Experts of a small language model: vocabulary 4096, 192 experts in each of 13 layers.
Below are experts of layer 7 (counted from 0) of a mixture-of-experts language model. Rows are named router (the router's row for the expert) and show model dimensions 48-95. Each number is 50 + 10 x the weight over its row's rms, rounded and kept within 0 to 99.
After each expert's rows: "comes after" lists some tokens at least twice as common just before its tokens as in all text. This comes from a sample of Wikipedia text that the model never trained on. Tokens count by the router's weight.

# expert 4
router:50 54 45 47 49 38 54 61 33 40 55 55 44 44 43 42 59 45 26 68 68 33 53 55 58 64 55 42 58 49 61 45 48 51 42 54 40 42 53 40 36 36 46 42 42 61 44 62
comes after: "'", "of ", "for ", "in ", "’", "with "

# expert 118
router:51 51 45 47 64 52 47 47 42 45 50 66 47 26 29 41 65 38 51 80 61 40 47 52 39 55 62 23 54 50 52 54 57 44 60 39 34 54 57 46 36 45 59 49 50 46 50 52
comes after: "\n\n", " ", "\n", "for ", "Year ", "at "

# expert 45
router:29 57 35 38 74 50 39 51 50 47 59 63 51 37 48 48 62 58 31 49 55 47 55 36 43 54 50 28 56 55 56 45 50 45 43 40 43 59 69 55 39 50 48 49 54 47 53 49
comes after: "m", "N", "M", "n", "Pl", "fir"

# expert 158
router:33 48 37 56 67 51 41 55 41 55 67 49 51 39 43 56 54 47 36 72 65 32 37 45 48 65 59 53 61 43 46 49 47 52 43 31 43 57 55 44 47 48 56 48 36 53 53 44
comes after: "L", "–", ", ", "C", "l", "cer"

# expert 174
router:52 45 54 35 52 46 56 44 45 42 57 57 50 30 36 59 81 38 40 63 65 33 31 45 51 61 38 37 62 54 35 51 60 43 47 49 27 48 74 53 45 46 50 45 38 49 50 49
comes after: "\"", ": ", "and ", ", ", "- ", "of "

# expert 143
router:44 42 45 38 47 68 65 46 49 55 56 57 53 38 46 40 56 50 44 59 54 33 45 45 28 59 37 29 59 52 46 35 64 56 53 53 41 37 63 46 43 42 59 44 55 56 46 58
comes after: "| ", "U", "S", "R", "P", "G"

# expert 29
router:33 40 51 38 52 33 40 45 42 64 58 73 55 41 37 52 57 50 42 49 46 33 42 56 49 60 45 36 53 69 50 48 61 56 62 49 40 49 73 54 41 47 62 52 38 52 63 45
comes after: "Ch", "P", "H", "M", "L", "p"

# expert 163
router:48 46 53 37 58 41 60 36 53 62 51 62 39 41 38 47 53 50 52 50 54 33 54 48 44 70 57 42 47 54 43 41 50 52 57 45 34 57 62 39 32 46 42 38 41 68 36 36
comes after: "the ", "and ", "was ", "a ", ". ", "The "

# expert 97
router:39 64 48 50 57 51 55 41 54 47 68 58 65 35 46 40 61 37 55 57 48 32 59 42 63 56 58 42 67 48 56 50 56 67 42 35 29 48 61 47 26 51 55 43 51 57 39 47
comes after: " ", "% ", ") ", "0 ", "also", "1 "

# expert 60
router:41 47 52 55 72 56 55 47 41 44 62 52 47 42 30 45 58 42 43 43 48 38 54 45 48 50 45 43 58 55 57 38 51 63 53 35 48 50 60 28 35 57 66 41 47 46 49 46
comes after: "|", ")", ".", "|---|---|---|---|---|", "|---|---|---|", "|---|---|---|---|"

# expert 148
router:35 51 40 47 71 50 48 48 31 41 42 45 45 35 41 47 59 34 41 48 67 46 42 61 38 39 48 33 53 49 40 53 54 51 58 37 35 49 63 28 41 27 57 36 46 63 38 61
comes after: "\n", "\n  ", "\n\n", "\n    ", "medal ", "Win "

# expert 149
router:53 38 55 55 56 47 53 40 31 51 43 51 52 41 45 51 50 41 41 70 43 37 62 48 35 65 58 49 47 65 64 52 54 55 44 36 43 57 64 33 32 40 57 46 41 54 50 50
comes after: "the ", "his ", "s ", "a ", "and ", "their "

# expert 73
router:38 55 50 50 56 41 59 44 49 50 56 54 47 47 26 44 59 19 40 62 62 36 47 62 49 66 49 39 54 49 46 47 51 46 48 38 43 47 58 41 34 30 55 54 36 62 47 52
comes after: "is ", "was ", "as ", "=", ", ", "He "

# expert 30
router:42 45 48 49 62 45 46 47 41 42 74 47 53 42 38 48 67 58 50 48 67 41 41 49 41 55 50 49 56 55 48 41 52 65 50 49 46 69 60 53 34 53 49 31 51 68 31 34
comes after: ")", "|", ".", "a", ";", "=="

# expert 7
router:44 56 52 46 48 58 53 21 49 44 64 60 65 33 31 54 67 42 31 48 56 47 47 58 44 53 54 31 54 62 55 49 67 55 43 41 38 52 56 46 38 47 55 50 52 50 32 37
comes after: ") ", " ", "\" ", "Party ", "Candidate ", "i "

# expert 0
router:27 43 46 48 65 50 49 48 59 47 62 66 48 51 42 51 57 40 42 73 60 27 42 41 37 58 56 46 55 62 60 48 66 52 59 42 44 62 60 35 33 43 49 42 49 62 47 57
comes after: ".", "s", "es", "ed", "ers", "e"

# expert 55
router:42 50 41 50 70 44 55 27 40 44 45 55 57 40 50 36 58 34 34 75 59 35 42 48 50 50 64 48 50 51 47 62 39 48 49 38 38 39 75 54 51 34 68 50 56 54 58 53
comes after: "- ", "==", "== ", "\n\n", "Personal ", "pri"

# expert 187
router:42 57 55 42 56 48 59 32 40 50 46 44 56 35 34 60 61 34 38 70 54 38 47 68 38 71 34 36 54 51 56 55 64 56 53 47 27 54 65 45 32 32 47 52 46 56 37 44
comes after: "was ", "were ", "is ", "be ", "are ", "been "

# expert 40
router:46 37 57 46 55 56 53 46 54 56 56 48 42 21 44 50 48 51 53 57 63 38 42 52 51 76 43 42 48 44 44 51 42 57 64 24 42 41 69 47 31 50 53 38 36 56 48 53
comes after: "of ", "in ", ", ", "the ", ": ", "and "

# expert 89
router:39 46 42 39 51 55 41 31 40 59 59 40 51 50 42 55 53 37 33 51 75 45 40 45 36 61 57 38 57 45 57 29 56 48 65 44 43 33 63 45 35 41 63 38 52 52 46 37
comes after: "N ", "September ", "| ", "January ", "March ", "October "

# expert 96
router:48 47 39 51 47 53 58 40 44 50 63 62 55 39 42 42 54 51 43 75 52 33 47 42 40 48 61 40 59 50 60 37 50 64 46 46 35 57 58 47 33 45 52 43 63 46 44 44
comes after: "2", "1", "s", "0", "3", "5"

# expert 28
router:57 42 53 52 67 57 56 49 45 44 53 49 49 40 50 39 71 34 47 48 58 37 39 45 48 53 57 40 47 50 60 47 48 50 53 43 34 52 70 44 39 43 66 40 49 61 31 39
comes after: "\n", "°", "/ ", ")", "″", "a"

# expert 81
router:44 39 41 57 54 52 56 44 45 54 50 52 56 35 46 56 54 44 32 49 47 47 54 54 45 53 51 41 69 54 58 22 50 49 48 47 36 30 56 38 33 36 51 57 48 59 38 59
comes after: "| ", "Or", "Af", "Ag", "sur", "Republican "

# expert 95
router:42 50 52 48 53 45 50 38 41 71 63 72 49 47 43 39 50 33 57 76 69 39 36 57 46 58 55 53 48 62 57 41 50 49 44 41 38 49 58 32 49 31 48 56 46 56 56 57
comes after: "-", "a ", "(", "b", "y", "met"

# expert 82
router:43 57 36 30 54 47 53 39 56 47 46 62 54 36 34 47 54 42 53 52 49 44 43 54 49 47 41 38 54 63 52 50 65 65 52 47 30 58 49 56 42 46 64 47 41 47 46 45
comes after: "A", "S", "I", "P", "F", "C"

# expert 180
router:43 41 37 39 70 48 47 37 44 34 61 69 54 36 51 47 53 41 38 57 57 44 62 46 40 54 62 31 59 53 40 32 45 54 55 42 48 43 48 57 42 37 57 44 53 49 41 42
comes after: "M", "Mar", "cens", "N", "Rh", "′"

# expert 152
router:43 48 48 58 70 46 44 45 43 50 48 54 62 39 41 42 57 52 44 65 77 31 27 68 39 60 60 41 58 50 46 36 60 45 64 55 34 43 51 39 54 44 61 47 41 48 33 47
comes after: "In ", "in ", "on ", "On ", "(", "Born"

# expert 159
router:38 39 39 49 66 60 57 27 49 42 60 61 54 25 37 48 54 38 51 61 65 34 45 58 60 46 52 50 56 60 52 44 42 53 64 32 47 46 65 39 32 53 76 55 48 58 47 49
comes after: ".", "==", "===", "=", "|", ")"

# expert 19
router:35 45 51 45 57 50 53 47 40 61 63 43 56 42 35 55 75 42 56 49 56 32 52 44 36 61 43 54 44 61 67 37 58 52 59 50 42 54 76 44 39 30 59 44 45 61 34 52
comes after: "the ", "a ", "The ", "an ", "and ", "of "

# expert 43
router:44 42 50 37 70 50 42 48 45 37 51 48 40 44 27 49 63 45 42 70 46 41 42 50 53 56 38 49 55 55 43 60 51 57 65 44 53 58 65 35 48 27 80 38 53 53 48 56
comes after: "| ", ": ", "). ", ". ", "- ", "that "

# expert 52
router:46 47 47 49 54 44 34 42 47 56 54 52 51 27 43 42 52 35 48 57 59 16 47 48 42 62 53 40 52 44 43 52 56 62 67 42 30 46 65 45 27 55 48 41 34 58 45 61
comes after: "| ", ", ", ": ", "- ", "by ", "of "

# expert 77
router:46 50 21 41 67 41 59 54 42 48 55 49 44 42 50 26 55 44 46 45 54 28 48 46 41 69 56 43 50 64 47 34 50 46 54 33 45 64 64 49 49 46 62 52 43 62 49 39
comes after: "% ", "|", "of ", "and ", ". ", "."

# expert 65
router:42 45 42 41 57 60 51 45 41 54 57 57 53 39 23 39 51 50 50 67 46 43 52 51 40 48 68 38 56 56 63 38 45 48 60 45 44 53 56 41 42 52 76 38 38 47 42 40
comes after: ", ", ". ", "of ", "that ", "in ", "the "

# expert 102
router:44 44 54 59 63 55 51 26 43 61 58 51 42 48 25 38 50 37 51 69 52 54 45 60 41 50 47 47 55 76 61 38 62 58 65 45 38 49 56 47 51 36 56 45 41 55 44 46
comes after: "| ", ".", ":", "-", "k", "B"

# expert 66
router:37 47 43 54 49 51 47 42 39 53 64 56 49 35 44 52 56 50 44 76 40 35 56 64 43 68 47 43 47 52 52 33 51 50 69 31 48 42 55 27 46 38 59 58 34 69 49 43
comes after: "in ", "on ", "of ", "located ", "Country", "Location"

# expert 50
router:45 65 49 51 49 56 54 20 46 40 55 51 64 39 37 56 72 44 39 54 53 35 58 40 36 56 48 37 71 52 44 54 68 43 61 48 28 47 66 48 45 33 53 48 51 53 40 42
comes after: "\" ", ") ", " ", "\n", "i ", "Title "

# expert 49
router:50 50 48 44 58 62 50 35 34 41 56 69 42 26 54 48 61 38 50 49 52 41 54 45 40 67 55 43 54 48 46 36 58 58 55 53 34 40 58 38 26 44 73 57 41 53 40 56
comes after: "F", "f", "a ", "-", "the ", "of "

# expert 136
router:46 38 43 45 73 55 59 35 48 47 54 64 64 41 37 39 58 41 49 51 41 35 40 60 38 53 59 43 53 55 63 34 53 51 48 43 45 48 50 43 32 37 66 48 37 52 54 50
comes after: "is ", "as ", "with ", "the ", "in ", "of "

# expert 103
router:43 55 51 42 75 55 48 36 58 49 55 64 53 35 46 44 51 49 40 54 66 38 41 52 41 47 52 43 53 56 42 45 39 73 53 48 45 66 59 47 49 54 54 45 51 49 50 38
comes after: "201", "200", "202", "199", "198", "197"

# expert 32
router:48 60 49 39 57 36 51 48 47 54 60 58 67 33 44 56 60 49 52 54 60 37 38 46 48 64 55 42 65 49 57 46 49 73 56 50 41 41 81 42 44 48 68 26 37 54 45 58
comes after: ", ", "of ", "in ", "United ", "New ", ": "

# expert 91
router:39 52 58 52 65 46 46 35 51 43 51 59 44 36 25 48 50 41 48 60 35 38 47 47 28 59 67 44 51 54 34 55 46 61 59 33 42 41 58 40 45 36 56 54 41 58 40 46
comes after: ". ", ", ", "where ", "that ", "when ", "\n\n"

# expert 12
router:32 49 45 49 61 43 61 48 52 53 58 48 45 44 34 43 59 38 36 49 61 26 49 56 38 50 47 32 48 63 54 42 53 44 60 37 38 51 56 43 38 33 64 40 41 59 30 37
comes after: ". ", ", ", "and ", "as ", "\n\n", "that "

# expert 110
router:40 44 45 36 51 54 40 41 45 56 66 63 50 53 38 56 47 37 43 49 76 31 35 60 39 62 52 29 53 52 57 47 41 45 61 33 46 44 52 45 43 48 51 47 36 54 55 43
comes after: "L", "the ", "M", "1", "N", "2"

# expert 104
router:48 44 40 50 63 50 54 40 41 52 60 61 50 50 37 49 52 23 51 50 61 20 29 57 48 51 53 32 52 51 42 54 54 57 73 51 44 53 48 46 35 40 66 52 58 77 44 57
comes after: ", ", "s ", "well ", "es ", ") ", "er "

# expert 156
router:44 64 52 39 71 48 46 37 49 61 41 55 39 51 34 44 52 44 48 63 67 47 42 65 55 67 54 42 47 51 48 36 52 52 61 42 41 51 56 38 33 44 50 44 34 54 36 42
comes after: "was ", "is ", ", ", "are ", "has ", "as "

# expert 23
router:39 55 29 47 56 49 46 27 45 51 70 56 50 36 41 54 60 38 34 70 45 27 48 42 43 54 39 49 55 43 45 38 54 55 42 34 47 45 58 41 33 42 49 40 53 64 34 52
comes after: "s", "a", "es", "e", "er", "ers"

# expert 121
router:38 30 48 44 51 41 40 43 41 52 67 71 45 37 48 45 54 45 53 56 56 38 43 72 51 60 43 43 59 64 47 46 38 42 71 38 27 56 64 48 41 38 62 51 38 46 35 54
comes after: "H", "W", "F", "h", "w", "L"

# expert 185
router:50 53 55 49 53 52 61 42 41 36 71 62 54 47 42 44 54 57 39 75 63 31 47 43 40 62 40 51 41 64 51 43 66 59 65 48 44 51 71 27 39 34 68 43 46 58 53 59
comes after: "the ", "The ", "a ", "Tor", "Ar", "an "

# expert 8
router:47 46 43 40 63 39 56 38 55 46 65 40 50 39 45 57 63 53 48 58 66 32 59 56 50 60 51 32 52 58 44 54 61 59 70 41 32 60 70 41 40 39 70 44 38 50 37 41
comes after: ". ", "\n\n", "\n", "- ", "). ", "\""

# expert 15
router:45 44 40 37 54 62 59 49 42 42 68 55 42 26 27 42 42 42 36 46 55 35 35 59 34 68 62 42 48 60 58 51 59 63 58 41 37 55 62 39 39 39 53 57 54 73 57 50
comes after: "| ", "- ", ": ", "the ", "(", "of "

# expert 164
router:36 42 51 48 58 47 43 36 50 53 69 64 45 27 43 45 55 48 48 67 52 42 49 41 49 42 49 31 59 50 52 36 48 53 57 44 37 44 54 43 47 40 50 38 46 50 51 49
comes after: "201", "202", "200", "–", "199", "198"

# expert 83
router:48 54 47 48 56 48 44 42 41 55 53 72 47 38 23 52 57 32 46 50 51 41 55 53 53 66 41 40 53 53 62 40 42 56 46 39 39 47 61 52 27 55 55 48 44 60 43 50
comes after: "T", "K", "Z", "N", "k", "G"

# expert 111
router:40 41 48 47 58 65 54 29 44 52 54 64 56 37 47 46 59 41 36 44 48 35 49 54 39 56 56 37 45 56 53 47 65 44 64 53 38 41 51 33 35 58 56 41 55 56 45 54
comes after: "| ", " ", "0 ", "Sc", "v", "Dr"

# expert 76
router:44 45 44 40 51 67 44 50 56 51 51 45 45 30 34 43 52 54 37 60 58 24 32 68 44 63 51 43 49 55 44 53 52 62 59 39 33 59 55 50 29 55 60 50 38 55 50 53
comes after: "the ", ", ", "of ", "by ", ": ", "and "

# expert 189
router:41 59 42 52 56 51 46 40 46 43 57 59 57 28 36 44 55 43 44 60 63 43 58 51 44 61 52 42 62 60 54 51 52 49 46 42 49 66 58 51 23 49 48 58 57 59 32 45
comes after: " ", "0 ", "1 ", ") ", "2 ", "3 "

# expert 51
router:28 45 33 43 53 55 58 35 49 38 55 48 47 36 25 41 58 33 47 50 51 58 40 64 44 57 59 42 54 69 48 47 65 60 48 35 40 47 61 37 33 44 49 49 56 62 41 46
comes after: " ", ") ", "MF ", "2 ", "1 ", "DF "

# expert 142
router:38 45 43 33 54 50 53 42 49 39 48 61 52 28 21 41 46 40 52 61 48 50 34 44 42 43 48 33 56 56 62 33 58 63 54 49 43 47 52 55 42 39 64 51 44 50 57 41
comes after: "A", "S", "C", "R", "M", "D"

# expert 46
router:54 61 41 45 66 45 40 34 57 46 53 54 54 42 34 47 50 41 46 52 52 49 31 38 38 58 47 35 66 67 39 42 54 50 48 49 44 58 70 46 42 46 57 47 41 55 48 40
comes after: ",", ".", "| ", "9", ":", "8"

# expert 17
router:45 60 44 48 61 65 44 38 44 60 65 52 44 41 47 45 58 48 43 47 58 38 46 58 52 69 53 40 57 55 42 45 51 56 62 44 47 30 75 45 33 49 64 49 35 59 51 59
comes after: "| ", ": ", ", ", "L", "- ", "J"

# expert 115
router:33 57 39 45 53 57 51 42 40 39 52 55 67 32 36 50 46 42 42 59 58 48 32 64 33 60 58 39 45 36 49 51 58 52 51 48 45 27 59 46 33 45 55 49 55 52 36 34
comes after: "re", "\n", "de", "ex", "on ", "Re"

# expert 127
router:46 65 38 30 53 53 46 23 56 52 49 57 43 39 26 45 67 52 59 47 44 43 42 56 59 37 50 51 63 51 54 28 64 48 49 46 42 47 68 31 37 44 57 53 39 63 54 61
comes after: "K", "k", "od", "y", "D", "d"

# expert 61
router:40 63 43 47 65 37 44 48 48 47 45 51 50 25 44 45 59 36 47 51 57 42 54 53 33 64 43 39 62 60 45 42 49 54 62 36 43 57 60 45 48 44 56 51 47 57 47 46
comes after: "1", "2", "3", "4", "5", "0"

# expert 144
router:36 35 48 41 61 48 45 31 57 46 63 56 61 37 45 47 56 38 32 64 45 56 35 44 35 61 58 47 44 66 58 47 49 50 41 43 42 48 60 35 45 54 63 47 47 61 48 48
comes after: "the ", "a ", "The ", "National ", "rail", "nec"

# expert 146
router:57 49 54 47 61 62 58 55 36 45 61 59 61 34 48 33 73 40 35 53 65 43 51 53 47 54 64 50 42 43 54 40 43 67 44 30 45 57 77 47 45 51 64 48 56 57 38 47
comes after: "- ", "• ", "Occup", "Produc", "Gen", "Scientific "

# expert 173
router:51 48 48 45 68 50 58 31 50 47 52 51 53 48 40 51 54 37 41 53 49 44 28 57 42 73 48 41 60 58 48 31 63 49 51 48 44 54 60 31 35 49 58 55 52 63 50 69
comes after: "| ", "; ", ",", "(", ".", ": "

# expert 124
router:41 46 30 52 66 55 57 41 55 50 63 51 51 40 37 37 56 58 36 52 66 48 35 51 21 45 55 36 57 59 49 43 49 56 59 41 44 58 80 44 50 39 46 42 39 52 54 42
comes after: "\n", "| ", "\n\n", "On ", "200", "201"

# expert 107
router:52 62 43 41 58 52 47 47 36 47 61 59 49 30 43 54 57 39 36 47 49 21 41 48 48 52 49 36 56 59 41 30 57 50 58 58 29 51 66 49 42 45 63 52 46 65 53 57
comes after: "| ", "; ", "(", ": ", "—", "- "

# expert 169
router:44 54 43 47 51 55 48 40 47 48 60 60 60 24 34 44 63 50 43 67 58 46 47 55 44 69 48 49 65 51 47 43 59 49 57 58 51 54 45 49 17 48 54 50 58 55 53 50
comes after: "0 ", " ", "1 ", "2 ", "3 ", "4 "

# expert 41
router:32 56 39 47 58 56 50 42 40 57 57 51 51 43 48 56 72 35 55 62 45 18 40 47 40 61 42 44 44 58 50 51 46 48 45 48 35 52 68 35 39 37 52 62 37 59 40 69
comes after: "and ", "the ", "a ", "of ", "- ", "an "

# expert 90
router:46 41 49 47 56 45 51 40 38 44 64 57 53 44 33 39 55 49 46 69 58 36 52 36 39 49 45 42 56 47 52 42 48 50 65 29 41 50 54 52 28 46 67 48 57 66 59 47
comes after: "\n\n", "List ", "number ", "of ", ")", "with "

# expert 135
router:24 52 32 44 58 48 33 40 47 57 57 49 51 33 47 37 75 41 41 57 65 51 40 51 36 60 54 36 61 59 50 56 62 51 54 38 49 48 58 48 44 34 48 38 56 61 40 40
comes after: "1 ", "3 ", "4 ", "2 ", "0 ", "6 "

# expert 132
router:41 39 49 48 65 73 41 28 47 50 53 57 64 48 49 51 60 53 49 55 70 41 45 44 54 60 57 44 44 55 55 43 55 50 54 48 45 42 65 32 36 38 70 45 57 56 44 37
comes after: "the ", "The ", "b", "pres", "lat", "beg"

# expert 99
router:48 46 47 49 57 57 48 28 47 46 59 51 57 45 51 54 59 43 45 63 71 42 50 51 48 71 48 44 59 42 58 62 46 41 67 39 47 52 58 45 40 29 60 39 46 50 53 51
comes after: "(", ", ", "in ", "–", "| ", "In "

# expert 75
router:34 50 53 35 62 53 50 32 49 48 39 63 50 50 39 55 53 37 34 49 47 36 52 55 46 67 46 39 56 58 58 40 43 52 71 48 51 56 60 54 37 38 61 46 56 54 54 59
comes after: "P", "N", "p", "O", "C", "T"

# expert 69
router:40 55 55 57 62 43 49 40 57 33 49 54 50 34 26 38 58 50 45 55 46 38 49 55 39 51 52 44 59 44 60 57 65 62 63 48 46 49 54 48 44 39 52 45 44 42 33 60
comes after: "1", "0", "2", "3", "4", "s"

# expert 34
router:46 48 40 56 53 44 55 39 45 47 63 48 47 32 44 45 60 41 33 58 48 30 45 55 49 67 49 49 49 43 57 42 58 56 60 61 40 41 63 46 31 47 57 36 43 54 48 57
comes after: "G", "K", "J", "| ", "D", "L"

# expert 21
router:38 37 42 45 53 57 44 51 23 48 74 60 59 45 43 38 56 40 47 48 51 37 42 45 30 60 55 36 57 63 55 42 67 54 43 32 44 36 53 37 34 64 60 31 48 47 56 52
comes after: "of ", "in ", "to ", "for ", "at ", "on "

# expert 112
router:45 52 50 46 69 64 46 19 46 45 55 49 50 49 45 36 52 32 43 57 50 49 38 54 40 59 42 50 62 55 62 29 63 53 55 35 42 55 51 52 35 43 69 58 49 57 49 64
comes after: "| ", ".", "–", "; ", "(", ","

# expert 87
router:49 55 50 37 49 55 48 48 40 48 58 51 44 30 33 53 54 40 54 65 48 27 55 57 42 64 43 42 56 64 42 50 61 76 66 40 33 50 55 47 40 48 53 57 33 52 45 53
comes after: ". ", "o ", "John ", "a ", "an ", "i "

# expert 94
router:24 53 50 38 49 41 60 32 40 53 51 69 67 51 36 55 45 41 28 38 63 43 38 53 61 68 47 44 57 58 41 51 70 49 55 46 31 49 63 35 37 48 58 49 57 46 47 44
comes after: "b", "p", "w", "l", "c", "fl"

# expert 171
router:40 42 42 37 59 34 52 42 46 47 64 64 62 41 48 33 59 39 42 59 64 34 49 57 36 57 56 40 45 62 56 51 48 54 53 54 37 60 62 42 46 38 55 36 32 49 50 35
comes after: "\n\n", ". ", "- ", "==", "\n", "== "

# expert 113
router:42 63 39 47 57 57 46 35 46 56 45 53 57 28 36 40 79 55 43 69 53 39 51 63 39 48 57 38 54 47 44 42 53 51 59 24 54 52 57 36 31 48 64 59 51 56 49 52
comes after: "ed ", "such ", ", ", "ated ", "ted ", "tion "

# expert 165
router:28 61 46 53 49 45 46 46 42 53 50 42 43 43 43 43 53 59 42 76 50 41 50 50 42 59 40 43 65 58 55 43 63 50 53 42 45 40 70 60 32 55 55 52 40 50 39 41
comes after: "S", "s", "R", "W", "D", "Sh"

# expert 80
router:39 60 40 35 54 60 33 47 44 46 39 58 41 41 33 53 62 31 39 65 50 40 46 58 56 54 55 39 54 59 55 59 59 50 68 46 46 42 59 25 28 33 59 45 41 58 49 53
comes after: "| ", "\"", "'", "). ", ": ", "\n"

# expert 157
router:50 53 34 46 77 63 49 37 48 35 61 51 59 37 36 40 68 46 36 53 60 51 55 53 49 78 51 33 41 51 49 47 39 45 50 51 39 52 66 46 42 35 65 38 43 52 55 43
comes after: "- ", "was ", "Total ", "==", "Personal ", "is "

# expert 92
router:48 54 54 36 69 56 47 37 47 43 50 44 66 35 38 45 54 35 47 56 54 45 59 50 42 67 53 29 42 55 54 38 43 58 69 52 29 53 68 41 52 20 50 51 35 43 44 37
comes after: "°", "′", "″", ": ", "N ", "("

# expert 106
router:41 55 41 48 52 41 54 44 38 52 57 42 52 41 33 56 60 31 41 60 57 34 34 54 45 55 50 31 62 43 60 51 44 65 50 39 17 52 69 42 36 44 50 50 56 57 35 41
comes after: "was ", "he ", "He ", "were ", "also ", "and "

# expert 64
router:44 69 53 45 70 49 49 42 44 58 51 66 62 30 46 45 56 51 41 60 57 33 50 56 38 51 62 36 68 51 41 39 56 42 63 36 34 44 66 28 52 33 51 41 48 74 55 50
comes after: ". ", "\n\n", ", ", "\n", "and ", "Des"

# expert 179
router:45 47 41 50 52 48 41 33 34 55 64 56 57 40 46 46 52 50 44 62 49 41 53 38 50 49 51 32 64 61 55 32 54 46 52 41 43 44 59 41 42 44 60 51 47 51 50 59
comes after: "| ", "–", ".", "/", "5", "+"

# expert 126
router:29 44 41 44 57 52 51 53 50 44 58 64 54 51 38 45 60 49 55 55 66 48 43 52 41 53 55 52 50 57 62 44 46 51 48 41 49 46 54 44 17 27 60 34 47 57 56 48
comes after: "the ", "a ", "-", "of ", "histor", "The "

# expert 151
router:37 43 50 33 61 47 45 48 49 52 60 45 43 36 41 63 63 50 35 60 44 46 35 54 45 58 41 25 51 46 48 26 64 50 50 47 36 51 72 46 38 45 57 48 52 52 32 57
comes after: "to ", "would ", "not ", "can ", "could ", "may "

# expert 134
router:47 58 44 42 53 57 56 40 44 65 45 65 51 46 45 49 68 43 46 56 68 39 35 52 50 57 61 44 44 45 53 46 44 44 49 20 33 54 63 53 44 37 50 42 45 70 51 41
comes after: "- ", "(", "was ", "• ", "is ", "Year"

# expert 190
router:42 48 57 57 63 61 44 20 48 51 63 54 59 49 41 45 59 42 41 54 55 40 48 42 55 48 56 53 57 57 62 57 56 77 50 48 38 51 55 30 36 32 67 45 38 51 43 51
comes after: "the ", "his ", "The ", "first ", "s ", "her "

# expert 22
router:36 49 51 48 48 40 54 40 53 43 46 49 54 45 31 57 58 31 49 59 56 29 39 47 34 55 61 54 54 64 52 41 42 52 51 30 45 47 75 42 45 34 74 40 45 59 43 44
comes after: "the ", "a ", "The ", "Th", "and ", "of "

# expert 128
router:44 48 47 40 50 68 46 53 37 50 55 48 41 37 44 34 50 47 38 74 56 33 39 62 48 61 42 34 48 48 42 44 54 64 66 43 33 45 65 46 41 41 60 47 45 50 48 55
comes after: "| ", "(", ", ", "- ", ": ", "; "

# expert 44
router:34 50 38 43 43 53 54 29 46 54 59 43 40 32 29 50 55 28 55 58 57 42 40 44 39 69 57 48 59 44 46 42 48 38 58 45 50 37 67 52 43 50 68 56 32 51 44 60
comes after: "D", "B", "K", "St", "Sh", "T"

# expert 56
router:45 57 36 37 53 41 49 35 57 48 53 75 45 46 54 38 49 32 56 50 49 38 49 63 48 59 44 40 52 58 39 45 52 78 53 45 45 54 65 52 39 33 56 48 55 49 45 63
comes after: "F", "-", "'", "C", "Aug", "E"